{
  "hidden_act": "swiglu",
  "moe_layers": [0, 1, 2, 3, 4, 5, 6, 7, 8, 9, 10, 11, 12, 13],
  "normalize_top_k": false,
  "init_std_router": 0.0175,
  "num_key_value_heads": 6,
  "norm_eps": 1e-05,
  "positions": "rope",
  "rope_fraction": 0.25,
  "parallel_block": false,
  "init_std_o": 0.0,
  "beta1": 0.9,
  "max_grad_norm": 2.0,
  "batch_tokens": 32768,
  "doc_mask": true,
  "dataset": "wikipedia_en"
}
Below are experts of layer 8 (counted from 0) of a mixture-of-experts language model. Rows are named gate (a neuron's input weights, with its number), up (a neuron's input weights, with its number) and show model dimensions 96-191. Each number is 200 + 40 x the weight over its row's rms, rounded and kept within 0 to 999.
Before each expert's rows: a language model's description of what the expert responds to. This comes from a sample of Wikipedia text that the model never trained on.

# expert 4
It responds to: Opening parentheses before an age, percentage, note or repealed, plus mid-word pieces of place and person names like Murshid-abad.
gate3,185,244,158,167,332,244,149,193,132,110,280,157,185,212,204,218,155,203,207,188,151,173,233,220,225,176,159,190,181,210,155,236,193,275,161,191,202,157,201,233,162,202,177,216,206,158,190,234,216,235,230,192,247,139,219,216,163,138,153,145,222,181,205,281,229,217,163,220,129,208,227,214,176,290,193,185,135,184,221,192,209,217,201,192,202,188,207,165,117,195,261,273,243,207,151,247
up3,229,217,212,214,213,265,248,146,105,167,136,228,150,291,207,180,226,259,145,158,212,181,167,278,143,184,259,209,193,123,196,154,158,128,157,177,167,167,184,110,214,180,157,241,180,216,217,192,143,249,202,222,233,191,172,154,123,150,213,252,189,174,170,265,187,230,205,189,188,157,135,203,176,192,227,168,161,236,194,195,233,220,231,237,212,221,277,246,248,213,212,160,202,100,213,166
gate4,314,274,189,201,220,183,184,225,188,213,212,122,215,237,184,218,184,174,152,159,213,198,218,241,189,227,134,186,241,153,180,166,203,226,210,171,191,118,209,151,192,184,194,179,270,227,201,155,201,215,154,219,200,153,214,206,155,126,229,234,176,195,211,183,100,205,161,185,213,220,115,202,248,188,204,157,174,246,265,270,169,213,227,223,114,227,166,171,187,224,140,199,240,236,232,159
up4,236,137,171,209,189,161,251,208,244,254,210,239,201,265,198,116,193,151,258,221,225,191,233,258,185,210,221,236,229,176,216,245,245,230,253,203,214,140,214,195,191,223,214,167,234,173,186,166,267,231,214,131,137,191,172,225,134,183,179,168,174,257,118,246,172,147,127,221,175,283,126,278,191,203,137,225,151,261,215,261,139,222,228,129,168,198,179,207,203,277,134,226,189,193,276,166
gate5,130,205,230,138,205,157,263,216,233,192,306,227,128,144,212,256,197,195,192,130,224,242,157,269,192,185,168,253,223,239,284,184,201,201,242,240,189,155,175,239,198,119,217,188,237,229,170,177,183,236,218,180,167,226,190,196,266,237,271,207,269,228,186,187,167,191,288,219,277,179,243,196,225,221,189,215,166,193,221,236,236,165,226,187,242,250,194,235,201,278,105,189,110,239,283,234
up5,213,238,172,183,161,142,152,161,230,148,237,184,207,103,217,186,308,234,219,167,225,195,333,192,196,219,162,167,258,122,218,162,229,227,212,177,241,146,259,203,153,215,197,173,258,210,195,197,143,259,252,135,211,265,166,207,188,123,153,219,216,184,212,190,146,244,251,232,167,239,124,153,244,222,194,169,218,134,244,248,161,211,142,184,210,223,189,202,186,234,175,270,184,245,230,145
gate6,167,210,157,131,178,167,192,166,219,169,165,212,180,138,249,199,183,156,243,291,275,168,162,248,227,209,244,109,181,226,204,264,250,208,162,216,208,143,228,189,213,285,205,235,196,235,231,115,175,236,223,195,256,195,209,173,234,175,233,235,169,210,174,204,132,262,256,242,153,221,245,193,129,150,211,205,172,153,225,201,199,261,280,174,229,179,152,210,246,259,168,139,170,232,181,213
up6,197,248,189,189,184,223,242,258,267,221,230,116,258,192,210,206,235,156,204,233,155,102,212,206,198,220,270,297,171,156,170,256,188,137,184,180,170,204,161,196,193,226,191,213,172,253,277,185,168,189,203,163,236,189,116,195,192,185,192,196,45,193,173,197,171,184,221,277,179,162,193,209,184,142,177,255,193,131,190,153,123,187,198,239,214,186,229,137,265,173,208,167,192,286,210,181
gate7,177,128,240,168,162,197,255,235,221,254,198,196,172,242,207,188,226,155,220,187,235,253,160,198,163,182,159,196,168,198,261,204,251,104,188,198,152,141,260,197,203,143,218,220,165,210,160,218,132,211,192,191,148,216,160,176,214,188,233,189,292,245,157,252,83,228,173,164,260,277,190,147,189,177,153,206,137,186,220,193,147,224,228,133,160,252,218,239,178,274,163,220,206,219,257,149
up7,190,172,211,184,203,194,228,147,216,230,221,159,169,201,217,259,190,220,197,226,221,189,226,168,242,138,170,207,214,161,200,202,221,222,223,167,223,175,187,156,245,165,184,189,166,200,302,187,245,122,161,168,217,109,167,196,222,249,222,250,181,159,241,133,202,212,262,284,214,191,124,95,194,154,205,208,258,142,202,212,226,161,160,190,194,163,177,218,189,288,164,208,187,140,185,220
gate8,206,205,174,157,156,231,190,171,201,201,236,243,187,172,210,217,175,224,239,240,173,203,225,140,170,153,266,193,154,228,189,194,221,211,188,267,198,230,221,260,232,222,224,176,147,209,177,267,154,157,203,256,311,171,283,169,179,220,230,187,166,170,223,170,207,200,198,165,136,212,183,255,171,205,185,196,207,226,268,137,249,154,247,289,233,169,203,239,195,190,223,218,196,173,202,205
up8,136,193,241,216,161,182,256,292,190,194,188,267,215,192,171,102,273,206,202,191,170,241,250,237,159,204,244,222,157,193,149,167,255,310,227,164,187,255,194,248,183,180,218,130,194,176,213,171,239,152,232,208,210,188,196,221,209,167,223,126,200,129,197,171,293,149,209,211,189,139,188,227,249,117,231,237,148,151,178,214,134,253,249,213,278,186,169,204,159,191,235,169,156,198,189,191
gate9,249,217,189,130,180,151,128,235,180,215,160,129,186,222,200,175,177,154,186,218,267,193,193,173,291,169,226,159,196,271,170,220,175,141,165,262,197,289,206,188,232,132,184,257,221,202,216,207,198,115,160,193,157,167,184,152,223,183,207,273,196,210,190,216,138,234,240,224,204,228,170,246,190,198,193,124,179,185,175,179,173,212,184,232,195,234,118,160,198,222,182,290,164,205,270,260
up9,170,198,170,218,197,176,179,224,173,182,270,176,181,131,192,213,256,187,239,176,150,198,215,223,248,202,228,235,266,232,145,123,217,241,156,205,187,193,179,211,158,139,263,204,204,182,226,201,146,160,181,235,159,292,290,232,126,139,225,199,246,268,259,233,156,264,206,177,204,235,218,184,150,240,140,161,181,130,113,208,164,172,224,199,180,181,112,232,185,310,191,189,203,199,240,194
gate10,252,166,158,183,155,174,189,171,219,159,265,189,208,208,232,175,187,143,211,157,195,179,127,221,163,223,188,171,254,232,226,173,256,208,203,195,191,182,227,191,157,209,232,220,170,187,184,236,252,192,220,120,183,220,202,114,274,216,248,208,273,238,148,129,185,157,323,169,153,217,243,231,153,172,226,181,149,87,206,241,180,219,236,185,192,230,208,231,171,222,175,216,282,194,201,247
up10,242,237,157,179,173,198,186,206,206,88,221,221,190,244,186,241,229,286,132,167,218,166,120,191,145,218,191,220,198,217,119,166,244,204,223,165,152,164,292,265,210,160,226,232,229,191,207,248,237,260,182,261,156,208,195,87,222,249,300,190,166,207,208,191,194,181,234,212,161,222,189,232,195,200,217,192,141,181,212,220,161,225,194,178,160,225,191,135,234,141,200,172,284,206,239,215
gate11,113,120,192,184,205,165,231,256,208,206,211,234,196,214,183,161,256,239,190,244,203,215,218,210,161,269,200,282,166,200,215,177,285,222,222,170,139,200,278,266,218,214,211,115,173,218,224,223,218,204,183,147,198,206,155,211,190,218,204,196,134,193,131,210,198,150,290,278,232,128,199,203,172,204,156,218,224,195,145,170,245,220,134,208,234,196,214,251,168,238,207,175,189,201,178,201
up11,191,201,177,223,210,160,166,172,125,127,233,188,224,152,229,208,198,254,209,172,204,192,229,152,190,227,230,121,280,236,92,188,161,173,224,224,217,297,245,158,147,249,248,145,183,124,263,189,180,186,178,127,249,138,220,267,242,158,192,193,170,239,194,201,204,247,220,221,195,212,222,182,211,156,156,173,166,266,187,207,192,229,147,266,198,206,179,173,154,144,191,240,227,179,244,198
gate12,173,171,163,239,102,228,210,228,174,195,241,223,182,187,225,165,256,179,265,213,199,230,169,211,219,149,219,178,249,149,229,250,191,217,181,163,165,238,251,206,209,127,195,149,195,209,187,121,200,213,228,176,149,269,225,229,183,167,155,181,240,277,133,236,197,173,208,140,210,151,244,93,192,233,120,247,206,164,201,181,165,188,184,130,220,220,235,224,179,153,212,149,195,197,256,164
up12,228,178,139,294,142,223,139,190,145,189,220,159,212,213,259,129,184,187,186,183,144,182,232,247,189,196,269,226,243,206,223,228,164,169,186,209,182,201,252,225,172,203,191,228,205,173,186,194,194,190,231,155,150,214,280,199,197,247,129,168,218,213,40,173,221,172,187,135,213,109,272,159,251,254,222,201,300,191,179,148,202,164,222,195,178,211,245,202,152,174,196,171,261,174,198,146
gate13,212,188,188,216,173,233,180,171,160,211,199,187,93,151,123,239,210,215,223,253,271,97,214,168,231,194,239,199,183,202,217,195,154,208,208,233,160,186,205,278,209,223,168,147,130,168,212,175,263,143,148,161,117,245,260,214,189,261,244,193,276,234,190,165,163,203,191,194,152,255,188,169,169,269,198,170,160,167,218,196,194,180,174,248,225,135,228,155,234,147,202,223,171,168,162,136
up13,194,157,190,181,143,202,211,170,241,237,148,195,182,183,183,229,130,212,209,237,173,189,233,155,150,179,216,303,266,233,139,212,234,219,186,169,235,205,194,210,221,199,195,130,178,200,193,193,261,198,215,127,239,306,96,179,258,179,260,256,220,178,226,234,191,242,216,228,194,171,157,229,222,245,237,239,200,254,211,191,182,181,203,215,275,238,221,195,165,94,169,114,195,197,202,189

# expert 12
It responds to: Pipes between column headers in sports tables such as Pos | Team | Pld, plus commas and and in lists.
gate3,282,155,255,129,218,216,193,177,210,197,225,229,253,203,207,174,110,163,270,153,176,207,200,217,253,214,154,194,296,177,271,223,207,279,281,184,249,229,216,198,247,170,189,225,241,257,181,224,226,207,235,183,134,248,192,200,266,193,282,184,147,208,195,211,197,207,208,178,166,138,167,250,238,178,191,227,169,144,227,174,198,129,208,147,197,191,152,164,222,270,155,131,171,183,283,204
up3,110,235,140,260,223,190,162,220,193,171,156,238,181,137,255,276,178,208,272,178,131,193,219,175,210,179,179,170,196,199,184,221,190,204,156,195,206,205,189,193,221,242,214,268,173,211,233,199,185,176,172,232,175,208,171,177,257,153,183,202,199,246,122,228,146,188,223,248,213,263,157,209,134,256,159,142,145,168,134,193,160,115,197,160,206,165,185,224,190,245,202,213,206,216,223,248
gate4,248,267,198,194,202,171,152,154,211,164,224,193,207,195,225,164,191,200,189,185,195,223,150,242,183,185,251,172,210,260,226,201,232,178,277,213,278,174,154,202,206,212,200,201,250,158,264,191,244,235,113,143,154,173,271,144,222,184,151,134,209,121,209,157,168,145,161,192,228,265,164,187,244,191,164,179,187,148,153,150,223,212,241,132,188,187,195,243,111,152,192,186,88,180,146,194
up4,165,270,214,286,105,243,177,196,222,177,155,180,212,155,164,150,240,177,187,208,163,235,208,241,231,243,204,193,177,255,263,123,197,221,241,230,199,212,159,168,180,162,156,225,262,264,216,179,198,208,145,144,227,176,164,240,171,141,199,250,159,172,270,181,277,265,175,202,149,142,187,208,221,145,225,251,202,204,204,181,270,186,279,253,169,177,243,208,197,153,199,168,228,194,173,158
gate5,277,229,205,196,236,199,183,196,146,137,149,178,233,240,176,112,167,106,227,192,161,207,186,260,160,214,204,153,202,210,165,163,228,157,154,217,210,261,221,198,165,199,193,208,188,193,97,192,184,277,271,194,193,292,241,187,216,195,234,208,214,220,213,189,185,259,180,222,164,171,254,250,199,188,264,219,117,204,193,198,193,183,157,276,234,258,222,252,294,201,126,174,186,169,263,148
up5,178,201,217,194,199,189,147,209,256,210,205,260,216,191,149,209,220,181,216,168,158,179,198,185,153,275,176,149,245,150,132,187,226,288,307,235,215,264,241,227,204,199,244,206,168,199,121,224,140,246,241,188,209,281,146,154,149,173,207,256,188,206,141,263,189,161,219,64,176,164,229,173,183,228,174,180,111,290,158,221,253,268,214,249,286,218,167,213,154,158,205,151,236,222,210,153
gate6,196,239,173,194,180,149,249,207,233,170,175,149,232,189,186,137,245,166,178,178,219,186,228,116,196,206,228,136,201,206,204,132,176,268,156,247,267,170,219,201,192,120,152,220,240,204,198,226,123,196,179,207,180,163,182,226,239,188,212,250,166,244,166,168,240,199,198,175,250,182,241,174,151,267,172,180,256,196,257,129,163,149,260,114,210,175,213,265,145,202,203,209,172,277,205,268
up6,190,192,185,234,106,187,200,281,237,276,307,221,226,153,208,170,165,196,168,196,121,232,252,236,189,173,194,230,238,263,160,237,165,169,272,157,234,191,144,208,231,171,223,182,192,189,108,251,238,166,263,173,239,134,127,205,193,122,216,225,132,225,166,113,216,212,207,232,162,248,128,156,237,126,227,210,242,196,157,140,230,169,249,201,145,162,192,237,118,205,195,192,179,220,203,220
gate7,200,271,199,222,259,207,299,241,125,201,180,163,147,254,143,222,191,231,186,203,214,242,188,215,158,187,230,249,199,101,93,170,149,204,190,199,186,228,202,162,304,172,182,214,207,210,156,176,163,254,160,190,308,275,126,148,250,270,200,175,226,245,214,219,154,247,261,235,176,161,220,171,190,194,244,161,176,168,216,174,176,267,268,254,236,256,213,170,163,212,143,219,185,142,219,225
up7,227,157,170,287,164,175,236,271,203,157,187,213,141,285,136,175,160,139,192,208,162,274,263,173,210,192,157,126,282,226,138,230,212,197,165,253,171,244,171,186,207,243,176,173,195,236,229,261,145,190,185,192,164,213,182,207,253,166,210,171,227,142,209,240,178,261,308,232,209,206,176,121,228,241,219,153,184,210,237,191,195,217,241,186,229,134,242,315,216,220,222,253,161,227,227,203
gate8,194,167,219,187,179,145,201,262,226,225,221,181,260,188,236,176,168,157,161,156,148,168,177,224,135,229,182,132,125,163,106,181,231,300,101,156,226,139,199,194,137,127,145,157,216,193,149,165,167,152,192,244,171,201,204,222,195,145,239,236,299,214,227,211,161,183,173,204,189,205,215,249,171,209,144,217,164,194,218,233,152,126,211,194,219,156,164,198,175,226,217,245,261,254,243,208
up8,204,192,232,216,208,246,205,233,171,267,227,136,237,206,221,236,117,184,161,197,186,179,175,226,156,293,267,185,192,185,226,235,243,169,187,216,269,184,226,195,270,264,215,202,223,183,230,197,187,180,176,255,283,154,228,281,178,115,192,213,115,166,264,199,227,216,221,194,248,260,169,206,224,213,198,179,197,212,126,238,143,262,214,161,195,168,179,175,197,233,144,237,253,223,180,184
gate9,160,187,235,134,174,169,217,179,171,218,230,236,201,165,276,243,239,171,189,260,240,211,171,185,224,102,287,228,213,234,215,155,234,173,188,216,133,160,226,148,226,222,255,204,117,207,208,174,239,193,225,232,237,135,208,277,206,166,147,157,158,203,219,196,183,182,201,218,198,267,198,178,190,240,216,229,233,135,251,210,242,216,175,184,155,162,198,171,146,201,102,239,255,196,144,211
up9,250,120,169,176,221,269,231,175,133,222,194,252,227,191,131,201,136,197,226,182,170,220,241,180,214,246,189,128,191,193,124,230,217,193,188,280,216,224,181,208,218,187,203,216,161,219,134,240,119,269,190,214,103,174,221,175,214,209,207,211,187,227,146,104,180,148,209,139,196,268,218,218,177,129,215,279,175,188,236,152,271,100,276,213,169,120,176,179,147,200,233,187,251,174,184,157
gate10,147,243,147,153,197,139,184,176,170,162,217,174,159,211,177,187,210,191,178,180,210,201,167,168,193,152,179,134,188,227,127,216,198,265,172,253,225,251,193,220,175,183,256,230,192,211,199,152,217,259,250,201,230,183,177,179,194,171,232,272,199,271,286,174,129,191,261,254,157,217,219,210,151,215,168,202,265,106,136,196,215,256,181,202,171,185,218,257,147,322,195,209,199,211,141,282
up10,206,198,193,134,179,195,233,203,234,242,190,206,214,193,185,172,168,199,154,167,196,234,211,174,193,116,137,185,235,146,94,238,199,234,243,241,189,211,233,221,243,208,161,163,209,204,211,169,110,221,131,248,202,254,221,295,222,177,249,243,280,212,255,216,196,220,173,103,189,220,239,243,241,190,183,172,154,174,227,202,171,168,213,225,159,203,188,165,137,157,191,159,201,234,285,203
gate11,208,170,211,194,216,211,175,126,173,213,207,185,189,236,250,184,164,183,230,154,158,213,195,229,177,282,212,206,212,236,203,195,280,187,176,220,317,233,230,205,178,201,171,247,225,233,116,192,234,269,176,250,181,134,226,229,198,310,209,136,291,175,266,136,169,246,239,244,203,214,179,197,155,244,240,156,265,191,173,227,176,229,151,250,170,225,187,259,231,219,144,247,141,291,214,165
up11,233,149,161,201,203,222,204,173,182,235,241,148,195,130,229,163,159,158,262,179,225,112,209,206,148,223,257,169,221,258,199,216,231,152,228,197,234,212,182,245,190,234,184,184,220,194,238,265,233,191,174,148,155,209,196,228,226,172,281,202,235,217,138,164,256,214,214,193,209,230,211,207,199,213,190,216,181,262,262,192,227,195,203,207,269,217,238,185,157,301,185,266,157,136,289,156
gate12,194,206,230,165,257,137,160,186,288,169,223,217,151,210,155,254,203,187,222,151,140,233,255,231,255,177,212,214,184,147,149,148,184,219,167,222,242,148,208,230,192,209,230,211,174,249,112,227,129,170,158,160,288,128,256,190,201,166,276,227,255,219,213,221,230,228,168,135,172,174,236,269,151,190,149,216,211,217,183,169,248,220,186,251,233,132,165,269,278,205,205,209,210,159,166,241
up12,133,159,168,224,235,225,209,186,206,249,170,183,227,294,219,154,118,141,198,168,275,244,220,218,187,183,171,180,225,194,209,145,253,225,142,189,205,233,231,226,199,218,149,222,231,209,248,253,175,95,223,200,205,256,291,195,169,164,290,229,217,190,231,191,148,223,240,198,190,242,175,265,265,182,164,191,236,227,214,203,200,226,148,232,199,204,137,200,111,236,224,231,176,265,173,251
gate13,237,248,162,141,192,193,203,93,221,144,181,227,204,191,257,197,161,275,173,239,243,254,190,178,145,200,218,115,225,275,194,286,151,185,153,195,217,239,101,213,224,182,263,223,295,202,244,241,240,202,207,141,259,132,163,212,193,196,255,149,189,229,173,153,204,253,219,223,200,250,178,168,169,209,161,237,199,142,170,166,197,217,199,240,189,219,173,184,175,193,179,282,133,176,195,232
up13,201,178,227,166,174,94,220,226,137,128,263,185,185,202,247,178,194,144,176,203,236,231,194,140,227,188,205,128,170,219,205,246,193,178,226,222,178,267,207,213,181,185,185,199,242,165,208,236,220,281,183,242,227,180,197,146,158,155,204,247,220,224,144,112,163,173,164,216,242,170,243,167,211,202,161,176,165,156,207,218,232,243,250,103,215,235,197,258,194,133,224,255,229,170,182,177

# expert 2
It responds to: He, his, him, her in biographies after birth details, plus closing birth-date parentheses and the later pieces of surnames.
gate3,182,253,195,232,242,133,223,184,160,158,182,306,256,197,269,204,279,214,203,185,267,209,186,262,224,146,181,183,239,103,164,183,170,223,224,256,144,242,234,196,167,235,198,226,205,200,287,231,117,227,221,172,249,228,214,196,246,214,191,214,151,283,151,193,190,189,221,247,226,207,211,140,172,191,216,208,256,195,155,172,255,228,216,185,173,277,207,194,257,213,149,170,162,208,220,229
up3,217,234,147,190,203,255,217,156,240,231,183,152,148,191,196,224,184,238,67,188,140,165,204,180,193,232,127,117,215,153,188,176,189,152,198,183,235,180,188,193,221,153,164,214,168,164,236,127,242,234,168,168,173,138,164,195,95,190,150,205,176,118,209,186,220,199,187,161,225,141,204,201,232,139,161,265,235,185,215,192,154,186,223,213,223,228,272,175,225,218,168,213,180,252,185,192
gate4,127,211,158,246,239,221,208,157,213,145,233,204,303,207,173,188,193,217,183,227,189,130,175,136,224,193,118,233,222,250,132,182,232,192,222,227,182,191,158,248,192,163,244,205,211,174,131,127,240,172,143,163,204,154,169,194,181,83,181,164,189,186,178,235,185,206,209,171,125,114,228,172,203,155,210,247,231,157,150,201,153,156,196,164,179,202,142,137,140,218,242,119,208,192,180,182
up4,274,234,127,214,192,191,312,122,163,221,169,233,219,232,218,231,241,168,290,172,265,204,238,232,214,242,258,189,172,234,235,86,221,201,228,181,239,151,153,164,194,251,212,185,254,148,212,198,135,198,163,197,221,201,251,129,165,202,252,129,161,214,176,239,184,175,181,232,155,199,144,126,208,179,211,222,216,152,197,178,216,180,185,249,235,185,248,199,216,204,212,203,251,192,219,173
gate5,163,231,227,207,111,246,159,191,243,220,172,227,225,183,212,166,191,301,233,182,189,231,222,224,188,255,233,185,219,145,144,214,201,225,244,198,196,260,221,227,268,157,252,241,186,257,177,155,168,181,198,150,222,228,131,203,201,204,242,210,197,184,155,228,281,218,206,113,250,211,191,229,151,208,178,248,231,176,212,78,176,157,194,219,163,212,145,192,161,176,234,182,199,254,262,234
up5,220,128,201,181,233,274,217,234,245,220,153,236,214,154,191,212,213,132,177,134,203,189,216,219,177,171,219,179,206,260,166,173,184,287,191,208,186,184,238,151,167,210,175,201,249,160,212,189,204,207,137,159,163,173,250,128,244,215,302,69,153,164,207,144,287,134,261,212,149,201,164,236,179,212,191,149,204,249,163,198,160,213,220,229,244,157,216,133,103,206,180,190,229,168,216,210
gate6,203,254,165,212,220,144,188,160,174,138,208,228,229,255,134,134,180,179,218,212,165,137,182,208,151,131,216,186,246,195,170,181,129,219,148,216,162,179,199,186,198,185,210,212,175,236,206,158,158,215,214,202,205,232,204,102,219,230,245,262,271,236,131,210,150,230,242,145,177,198,269,153,138,220,207,104,229,195,184,187,239,200,253,230,178,250,200,260,174,172,214,209,275,283,166,279
up6,223,134,289,181,159,130,250,228,194,220,249,145,192,295,181,161,221,192,177,200,189,188,174,165,183,261,173,202,193,254,204,213,155,132,119,221,133,202,167,207,184,252,186,236,147,211,137,125,200,239,233,245,230,203,164,222,202,191,207,222,194,169,187,180,183,196,159,181,307,153,212,119,242,169,152,178,163,219,211,198,194,165,214,209,248,218,195,193,189,247,190,146,193,184,247,97
gate7,219,152,161,122,194,219,139,173,128,187,204,203,193,203,248,196,191,127,242,223,272,186,183,186,121,227,167,211,126,259,126,259,169,207,213,203,195,172,236,263,173,191,195,272,204,205,146,192,215,179,173,165,182,235,176,165,204,207,261,291,213,201,236,230,136,245,195,248,200,306,101,202,188,146,182,162,172,215,179,168,215,187,171,192,216,228,189,191,122,219,143,183,200,166,204,225
up7,180,224,156,209,199,155,250,179,210,204,227,186,221,205,140,230,196,185,180,180,232,234,188,222,228,230,156,226,192,219,159,134,153,253,172,232,122,233,199,307,104,225,204,162,192,180,177,177,208,190,199,186,256,198,226,205,211,175,214,263,215,194,209,217,173,181,224,272,126,218,163,153,260,213,226,246,148,202,137,163,121,268,167,165,162,125,217,174,192,213,156,245,155,205,141,154
gate8,141,270,183,188,204,189,179,191,207,209,180,181,205,189,206,212,169,213,229,214,171,197,149,280,190,214,185,185,193,183,239,171,154,170,243,165,133,146,228,167,227,211,208,176,223,225,215,160,182,294,303,224,206,269,203,197,300,203,192,240,202,222,167,206,173,255,243,275,206,162,175,159,208,258,199,242,210,202,139,134,154,169,219,212,209,181,170,184,146,108,130,155,255,241,175,244
up8,118,182,278,221,218,248,223,179,228,202,217,156,205,280,220,196,138,185,224,200,165,210,214,202,212,152,174,136,191,239,265,218,209,195,209,139,245,157,179,223,233,271,207,132,196,236,140,211,273,228,183,128,269,292,246,238,251,189,194,185,194,167,172,232,188,224,212,190,230,117,201,188,214,179,145,203,185,214,192,201,153,183,198,180,241,164,265,216,182,170,192,196,235,237,240,208
gate9,273,203,154,212,228,187,219,226,218,148,184,213,235,242,240,242,176,239,239,204,236,218,233,258,158,183,197,165,257,129,254,223,172,178,219,191,190,127,214,185,232,177,167,207,171,215,180,259,272,197,171,166,165,191,197,214,187,168,221,207,220,287,233,171,203,172,219,258,155,164,205,168,176,207,203,174,215,197,227,210,167,267,229,294,137,211,157,236,252,242,241,246,214,177,239,284
up9,223,205,219,213,259,189,206,279,175,199,185,199,99,228,206,126,189,205,247,171,182,173,199,216,228,172,201,204,318,236,190,175,111,165,206,211,207,281,282,243,214,243,135,231,179,242,256,175,278,142,199,209,180,218,230,167,258,261,163,244,245,253,236,180,203,197,147,211,193,246,129,257,242,185,196,106,211,203,220,208,186,232,301,167,217,224,178,216,224,206,140,186,195,156,210,119
gate10,201,148,207,186,166,222,214,166,166,247,182,163,240,258,248,193,93,266,215,200,287,103,151,143,208,246,197,207,152,217,138,171,217,131,217,202,249,254,189,193,165,226,132,150,210,187,197,163,148,260,152,160,194,213,199,212,256,178,201,166,128,191,283,185,202,197,231,197,158,204,149,181,180,163,182,216,152,242,166,210,184,194,203,194,205,137,222,161,173,242,160,223,211,174,170,190
up10,137,163,179,153,266,193,239,156,174,197,176,168,186,169,182,198,151,265,190,163,132,213,230,209,247,199,205,215,223,170,277,194,203,197,215,230,185,197,202,224,212,290,219,181,229,187,176,179,177,190,204,228,210,245,109,264,275,234,161,246,259,276,167,186,117,188,190,189,283,176,206,186,108,228,218,285,225,213,154,189,241,170,199,174,234,195,303,169,163,204,161,111,209,221,272,203
gate11,210,220,140,98,257,205,179,198,236,152,192,209,215,255,149,198,229,226,218,239,236,167,141,124,156,131,183,158,189,112,183,181,136,172,195,223,192,198,289,195,172,168,190,151,162,275,157,136,216,246,174,224,220,184,224,150,283,244,183,209,169,238,218,145,185,206,230,243,195,139,220,186,231,122,228,174,261,145,267,200,167,186,175,166,208,215,214,178,187,203,107,144,291,221,168,239
up11,267,208,155,182,176,177,203,251,252,166,237,229,245,186,232,182,189,196,302,222,152,203,209,218,128,262,91,159,224,281,248,136,170,232,114,210,162,225,189,233,212,132,181,252,209,211,150,192,195,273,120,183,192,161,227,224,237,169,230,220,237,239,194,181,230,202,164,177,185,242,248,207,202,204,230,210,108,284,213,219,232,191,208,266,225,215,205,235,192,249,278,255,165,250,277,176
gate12,169,247,178,151,183,155,243,201,110,143,180,222,247,211,204,90,233,140,210,200,189,294,165,186,210,184,180,182,229,195,233,206,175,280,124,179,246,196,190,190,233,180,198,208,249,197,245,232,238,159,240,186,218,151,189,251,257,178,192,282,264,153,240,255,234,185,171,234,195,132,207,188,162,206,235,173,233,167,202,148,288,185,203,286,184,253,184,215,257,194,239,205,222,200,215,217
up12,201,149,212,169,239,238,219,265,196,227,196,228,223,183,198,194,257,240,143,159,232,188,216,192,212,178,204,242,153,95,172,173,203,206,259,144,303,233,177,123,166,208,213,233,241,206,184,198,170,266,281,218,235,219,244,210,212,150,222,187,200,242,231,164,170,99,185,182,281,188,186,209,256,216,172,208,138,242,113,196,173,168,255,203,181,254,303,193,205,152,211,203,262,184,165,234
gate13,237,217,189,230,118,179,175,142,247,173,101,213,190,159,212,237,272,206,150,242,219,224,230,168,271,207,164,211,213,210,132,167,250,227,235,211,242,204,217,179,152,144,234,192,181,144,209,165,124,239,229,260,203,195,249,167,228,279,199,177,205,174,316,233,148,102,238,167,216,207,164,227,219,185,188,129,223,214,202,188,225,185,237,250,208,154,173,207,149,224,250,175,163,253,162,258
up13,261,156,178,185,194,219,218,248,197,210,155,211,138,134,177,152,220,194,80,266,199,212,206,141,154,177,127,218,191,189,173,120,243,195,179,201,175,234,144,237,142,172,233,189,198,167,133,236,187,163,171,195,225,187,223,222,224,252,234,206,180,210,187,203,292,196,209,175,192,179,169,137,194,197,168,213,198,250,165,144,222,237,125,237,191,264,159,123,254,249,185,288,152,178,243,189